Weights of a small mixture-of-experts language model, trained from scratch on English Wikipedia.
Experts: 8 picks a token, a softmax router, a shared expert of 64 neurons.
Below are experts of layer 2 (counted from 0) of a mixture-of-experts language model. Rows are named router (the router's row for the expert), down (a neuron's output weights, with its number) and show model dimensions 0-255. Each number is 500 + 40 x the weight over its row's rms, rounded and kept within 0 to 999. Numbers have three digits each.
After each expert's rows: "comes before" lists some tokens at least twice as common just after its tokens as in all text. This comes from a sample of Wikipedia text that the model never trained on. Tokens count by the router's weight.

# expert 44
router:524531548537510482471594441528541497480536498515460469492474581445573529552502536498558511547495529544443525453445543512445503465536464474537510473570585528488495521527461568504532476477502524496536546520530499471486519542443543558501555512578475484533569497521485511487499474482508488546508498531482513467517462539456548538477572554452456433528512478447472516476441532470480555559464530450388483494445498506478492473515481539544462507538523423570567520427496437463541458506609496481477514423536544466511530443534468487519506550486502484536516515548492463502406502459479422456526443464481489403502508513508513477520453504486517511554485571540535480441482472456467517476511424495489524542509530527402490504517535528516517493420488552509493534558489523440405535431441610
down0:469492447445462465531446598507527502470470528526479573494540514503544451468472489484493517558472485396525544592416460508477529492466520470597495530505461464475455566492477531546424507399500454557443580430522463587505438510496424478527498500541431558447486455475487576474507505505554496547500466460536482493460488447497451469502471442470496573516491464527464561496486438527483556519462466516468431426468547467515487516515483501570527565476566562510487503509494409444565527510472490433512555486466491573514428507492476540515464479459411492469494469543494553439546475509499552524474504516527485462536485503499455518516525451517414490498529471475494464509498515482468450508447535496481476553527498434483567521518447479481480504528482482461480446508511465606587506522464512
comes before: " as", " (", " in", " by", " to", " with"

# expert 13
router:533438558507531584451446449489498494487443505467449519542490462509426499556527502534477533515516548439493455516513466488470488484525506476485545484602544549431505510495479508487530506466450464449455463478507561509536565557507426494546486499450454533540523513522471494532443496384466547493588493433418553482522530511508505589510556566561516584518439464554484511486460466445522462464506491527523458432460475489479466497500495464529503466418511479543565518474564469475436529458446546495509472495420486476411504488479539432438520505400558586523501513553492495486489512438521481442507555505505541498492544519540561519439530543556468564528543507520584435526496510488491506522578513508466541527566513470533493489513511490540552504483579540517466543487559504470463485504423500
down0:444581505506473447405432457548496503442523546520528515427420559488436580504434473448458473512487526490459490479525448456592580473548476520563500488494478488488528538497512493449471429499557506536520484594515471443484498483557473487448534490513541487504534555438551568514561502521561468465422474472521528448514487436476548470520454423458550534542448466508511545477457508606437538497555504501435486494500513485491465494474495490502512498552546537503450471498480483502556552486438480484462481474480474529557435565577496555466563501532546492455490448467485469475462500503549462474507506518430453465444470547455486504588491503481520514518461478464444447494482448488515486527454431477546471499512462563467519561523572496485412481458438488428504450528499474548471478524455451
comes before: " of", ",", " in", ".", " and", " by"

# expert 45
router:470459464526501502567583505545467569433537503520498386525468498514483451487452514520498490468485527538475541512574463541418516525579490547515428476483491564526470446490520529486477594453498510464413509512495457528565452574541479483545520535453528517561490481526469606571535530575468448520545513543523464510511544554501524503526499451479421537547466519506537529493451541480433552506513437516468559477486404479516507539529473473576579518455465533554522509471474497537506501528502570525522453444557534484522524439506499519533441492529545525515481579567509478543561591542463440504553469470570500526503464498489503447523471516422452459498444475477458552433526524450491516527446547508451501491530467481535528502529450495455537478556502486457491456546462542451499534464498451
down2:446520514480472408453494470493553517449541493554436558481561519534479563505577504524488561555452474485558436497455569521501492503524434426541517529516457568514486518443517476456494508491450548551490507482481508493493487431467493553439568486490539442483480478450562539466480452543463520427412544461540549578531456507448501505438560462479549480577494527487471451514513449490444581536460467492565533513444534519527514495437511568527407510455484465465482588484527459492458469454532442482500488475553441511539462472474552503469556542494498525474484388548473452528486544515557505545553538447494487506470443517437436563496485548480493492519538515467518506550545517528578511541457511488532535474464565442480501456448533516522483556452431462481534473564543513512511475507505504
comes before: " |", ",", " (", "\n", " /", ";"

# expert 37
router:546426543591443463534484528518460541505497540478480555543451466542466497570503481511483509469450478523504465536466495505511442592520550521438501428467495523544582423504508556466459555449469505519470509544474540495470463513473492531476456493444487430505438506562572517586492459537432537515507531493471470559462527463505515522446495510518471524461531542445485504434568559475531406565486474494547544392510527472448521440515551480532478509538394414495463554490487424455481497459495508520547462510492525473528515472529549455525477551472508505507416475502522496529476496580502530557558545488506519533481457499479508462464437569490497520560498553517524573486511476406474474541493435459542555468535456479516455519502452395472495485500472478501500459488499522458493416442515450
down2:574406546530447589486499512559466550519508485482470443479486525588519494499453494532487547550518555479482496499523491504520476492441484577540471507469490503543486443477478546392521452521510557510519502415542447550525493496451479450461590522486556496575480405570456492497445520522481469512494536457444514438480512529498546509462512532521522492544514524517539429526547493436471505518479518581543461393458459516430519427512432514598487451545442525516537565521518510521510487471507525499443426475469514524537564471492500453511510492502530549471490498472529487523480540515524481488590551566506547553449480520535558500500550535495517522494443500506510501460526481465504419547482551446481531505578508463599487540550432471452513479540547539545452537511469478460497487457495405
comes before: ",", " (", "\n", " and", ".", ".\n\n"

# expert 57
router:491550532520525462487485456494496566491485546495479458430488490472422450626510503435443511500506458487494516524482442548501493492470560456493521550609488514522506449480501590479497482444512501528496524551455462500476493441524449523459496476503457465559439491532531514602436531460512527438445536470383523511507428530488523576483555495522512457462472466479511533500511518456555488532487429473546478433490537520516553485494540495571528472499554455533475531467521533485522469447495504505513494522436512482510520424540519449477546549464543544518443494471515529530550516531530469560566482493507484547538535455501549512423459514492500579600449510505514493514531474473465420522557480410527529501501472434595449525490438471497538488444584501438486549478530558526451490525465412
down2:472423493484612455527519492434505478520506445463556510496529526462475490494482573565489576486512426470430532535519494518511456519543478490451537451480461478504504423499512469486607516518479486480491427506534547522499542571563393543520547557456504536525505492565514543404556532461460539445486463469501559605472489508498433487462481544527495589567525483492494431498558488487524457475433480487489525463465515522554479488479530530559494572487464459426528524455438517553496507489515531543537387492498506408459543480464545518454471519470479543428514515516419502452486499506540499472480536468494510516477529454529522488520599515546492514507550458468493530511468596446531489487493510492500447483534498485552562509473509534435471521587486514563519477458508489489512527510579463
comes before: " of", ",", " and", ".", " in", ".\n\n"

# expert 12
router:482482536548428520522462479512469500531578540488469486494470535465519547471484539458464547520485428458526487616453442536439506507497436498463491547468464560482497484500578464484518482450500552445502532485543496494459515501505496507552459476443542519481491507446539513524507528512482499482567491479518528482432550510471503560528572477523506563497535539503535478504489533513545503478494522529480573504521553503457493458460470492573428447487488487575509511495513506510494454489421443487558426574475487517541481451534492519378430570507496529437440484484444480438490452491546497557536571434547550451505535518469517476589516448543486540541515542497502551510425543471460560457458501471487560400531463498511458489591412519472448539432496434547458508459476471508453489398480461
down0:568511541555499555482530405523444554474568516467480459473536491555489515594553458505478530488573453508480500517459483555503523481482534492517506585508483530525543486483556560440454519525521535548504555470417527481506477415473512461516489487569466504544565493531511484557540450472469507447461530512590584473506524455480565477449494478528485524390525508413501537478445571524562526588476476517563482438467511485515526529480457496513556482517449491524452501453543442514520500464484521438472528431434490504477510459503510496455564492449462524476461555440563490499537539477452519505550466503492451524513534491506448455445446488405454546518546581556545500517509484492500524502521495415497498514572437508529516482475544444469465494491503497441424492578486545419478474495509447
comes before: " |", ".", " (", " |\n", ":", ";"

# expert 46
router:552504473537557588474416527468447484528523494533443584516536496538509474517527443422466499525527547584522499529457464474509431440445548524556558505611438484450533465497459471533484538467495511523512536477460506470458522503502544467511522441514476476434525508516521523565458452507477519564533567502536503501547580501494506488530476495449525423500523503503530574528469481548440532567490513533526461526485508432440474594485500515496515480488510474512497494528529460470457439549508520403539580492493486624492513478443465595506564467490496442553525418452515451556504493478487508556522530524490461486431434532519490471472486501535549464512524442482592466497466530515498520457527492476455476520520520493448529502503609499547499467505540416512485527547555531494523455596495510
down2:540476542538521544454414523511425545451423506424494531492491530531455495533546488542491533584577574462535513564431512464518474446552451373493531548505493523542460447421455561454471470568547513527530529582498559433499474511463433465522485535473484528504484554527494547537539473513543526545528529533441586499530495496460495512465532488514494527464490514579499456434533427463506516512558449549509475462466492484477530521472547472520490518396473491448513473503445482578524529563429505466479433525573502503453533474592506486495529554506519515477394528487488534537519465524488512463559456492480480496467447468428480514531467519517552483580459497592499546459459515516508468460451525495507567461505539456495457528418512512468492522479559513473505474454495507474525480508512525
comes before: " The", " He", " In", " It", " This", " She"

# expert 55
router:494470539477539576515505542508479500493469505528542541456445500470489449498527447412505502505508513478543531468505475481501507459477536494524513531495396507575434504482490466459560526466503437445552603499473456490527524534538505485458544494487548464488535420501500480579445509515464519460432493537536485462519455517527430520513487514474444476526458496583460459508480508507514539523569468499582454543516545500492534537583471517568504479476511475520531506458463507424468498498485482513416537494499500402520495506511491480523537450521409478556458455423465514519415526482494513472499412547438465380536514512552583496418472531498444489517506461597510527542554475455465508590508493514542526521484427499575439566471535446481503512493520524440538479541522465515491486578478420
down0:508484482505467528460501517492482540486524552529412550443460480529473469454518448464572475486512528525480462478512498459484512429456564506515577498490493447494470491522513487531529525425496461502523435519559575560556555504554481413505508477522497472463540532459435476541502559449477560427524535505453522461548440425522539507496405487519452518470537516490538490500479497574558524514487455427454458484436440501488579521505510438444556511495523491467467462536449519484437467513560514630507464531455497518510554455564491514404555462450482529553529516518478485558540432560537558477531498558464501392541458523520504498501506565484496488487536501534559456502516506464505511521487576502525507477610514424484535547508506518473508593522525460560528503502558499487482531545463557
comes before: " |\n", "1", "2", " |", "3", "201"

# expert 20
router:570562438464459613421439451518529529500463472509546499461475504513590458480522471453526564486468447551513511499545532533516510550522519511483560485555430494507515506431525488495504432447499508450561464540463522528490530480474485506434439517598477440465523529446423477501514511419533525501450529537441468500483510527463541510462477559407507467518509513451526484539493419459459454535484521452506533509501515455512531451475495515462538468540507458505446439496543540513486570515510473523476464505479533542514488479458520443569486440516397444532524467447420490477501507438510498529557466558524515510495450484529552400431513485492491479551543500493536492510538495527451490514548438518421521596453544524420505499572530477532539491480504478499550497533575477483537601495506561
down2:540475568442450518440491496523539490497444479476462521466470513520539472511462500489410480549467560424505546539498428477457497531532524470588461523517575515468556452545513419547493491431525581526417587472504509531500490537483520511508500471485544518519487531547454545536529528537532478497570505466531421471493528490486448469545423463512458499457444499512482453530494461496493567575524500487463491465562476492456504482441522494472457492477446484486544481479472513459541529495511549471606430552456444511457451489501440507488480482425587493436517474518580478475531468565499510494517544426529537447489463484447476557531529542478497499476493574521505509505446572561492574480417510370472518485483533464488548548542497472519485500403465464513502525476540524552479470516433444
comes before: "-", " \"", "|", " The", " a", " well"

# expert 8
router:506429438471528479453504436502480592469486517453532489464555532527525505492535478528459497459485532502463453545490536520517560509491440458445543516521480484480532479471568459530452455529528553491455542453525527494486535467508493518483410447522527542467535541518477433440470464448560512482492532483550487524500570529518500480442525411489557504505502478521524477483467470524472541433520573467541480483502495502525457547482547511508445540468511534600506501519492454529526441490524473463516523466467458527492432525527446557468447472580539563506506447533511503512513501518468384508544558432562633553542578512465507473579504572460410570550484498553488521462520524523520538436419539525490428490571470530506520456458446479507458478558523406539459505515532524488446480501508442
down2:531460507485467426502503608544554486439500492479486488408496484488484499497473530471554461514529423481536572507541480436544500555575531541478490562503451468504495457517455563493466511477491471511491450526510477496466487473530458526482473547467453462483439516476495453445560491522494452473497490553551545500548469507455536501494414497532502511433523392433535522493530495472538500525519493512542533418530563507482532515436460461556526512480393457498540506520498508530549438570480485518489532536521524487493564444560494447482508488494569481533491463480500564446419436457588456462525541430568469493519508445513443521457488462492474500440512433516491524491497517425514505494465488507582466533573508495418507554508485514593474520508482544528431485496386453513569464572455531
comes before: " |", "%", ".", " |\n", ")", "″N"

# expert 51
router:528486570470526490519467422495517523501524512523487472444487449552435521523468555518564547422446492463535541511457460587542408548553549431569512429478559504531522486523471547517503478496399536559429526509467495475460516446465508470497498491544491495452508533462534484523481449510564521526546490509520544535518489475465547444524511496469541477488489477467506458496437498515500433566524497472516425475425537525467561488430474572597514505519521465550483444500484458461497486488460503477533512458409513493484476500552540503524594569482515410511400429471534557528518478508477504457486512429446481468482454566527536502525498504521483471511514498539491490453512514402597499561619477591533537495504598493509573501489536460522478508513499500433522490500507513508508526464478514
down0:547485506505445499433479490538510443510515487466498445473519476450480478534494577477474531485499469496460502508507524464558480472511548519508525460458537414552469483534511454490561453549522455481480487488464524445544458509448540607548442478453494453527459561545477455473511450545476550493530497514520462511500509566511440511440457518469539521478564463558627494488532539516490494468569510562502547475451526460436501541485498467437471538567514442453545503589439541491511445508467587455496528553455443539516520549473563502482458507545484511510491492478446517445474495451541421465548509519509545481410576477469512497501459516437487550493475593471508522480439506521615506505517536504541441552589437505593460480498502419530481508485465447495510534494495475435480452456507553
comes before: " to", " of", " was", " is", " are", " in"

# expert 6
router:522526544564420516468427473524495540535488486506503472451447500494475534533549512505449532514493540480470536529478456548532488441481518477501491522546499521520492420479552510488516513450536540517486575510473472455493533440498532534519496474511534487564495485484522550567488502469499566477546537482487526518438495527486480566490519533510577512437507544504525530498531545494514456528525481502572534461528487511510527457477564555594491483496538445561463521500543490531528495459501485465506431548499533520560481422537547436462565553501560511505408512490494488440538466534562479585623499542515487513492497536446582458491482485439493563557446500501567506564512560480489405499485568433510589498490542476585446518517482449400492436520532486488470531468508572524464453507428374
down2:564463599535459531505508459498511541417487558529487430441470492578477474587452575513524552544481502455504490477499557467470510538432468451550491494503427464466504547559461580536518500509532492498529481492474469491459476458472470460459531488540483480461513521507459434549537535489490506481549497465474587501489454450468497477520547549466490495509545547523512403509459546494469453528545559436481537482532453532409497552482494468543525458496454554511466544477495466493504562526567479456452397461494521482590486480532535483505556482496516454454440500548496428495536553492496486542561585540436511465520511432479451492575518482511450493530468510533472524516574519451455503518456567531482526446530395419535517479500473482502518436506509552509484496577426522545525476433529485
comes before: " of", ",", ".", " in", " and", ".\n\n"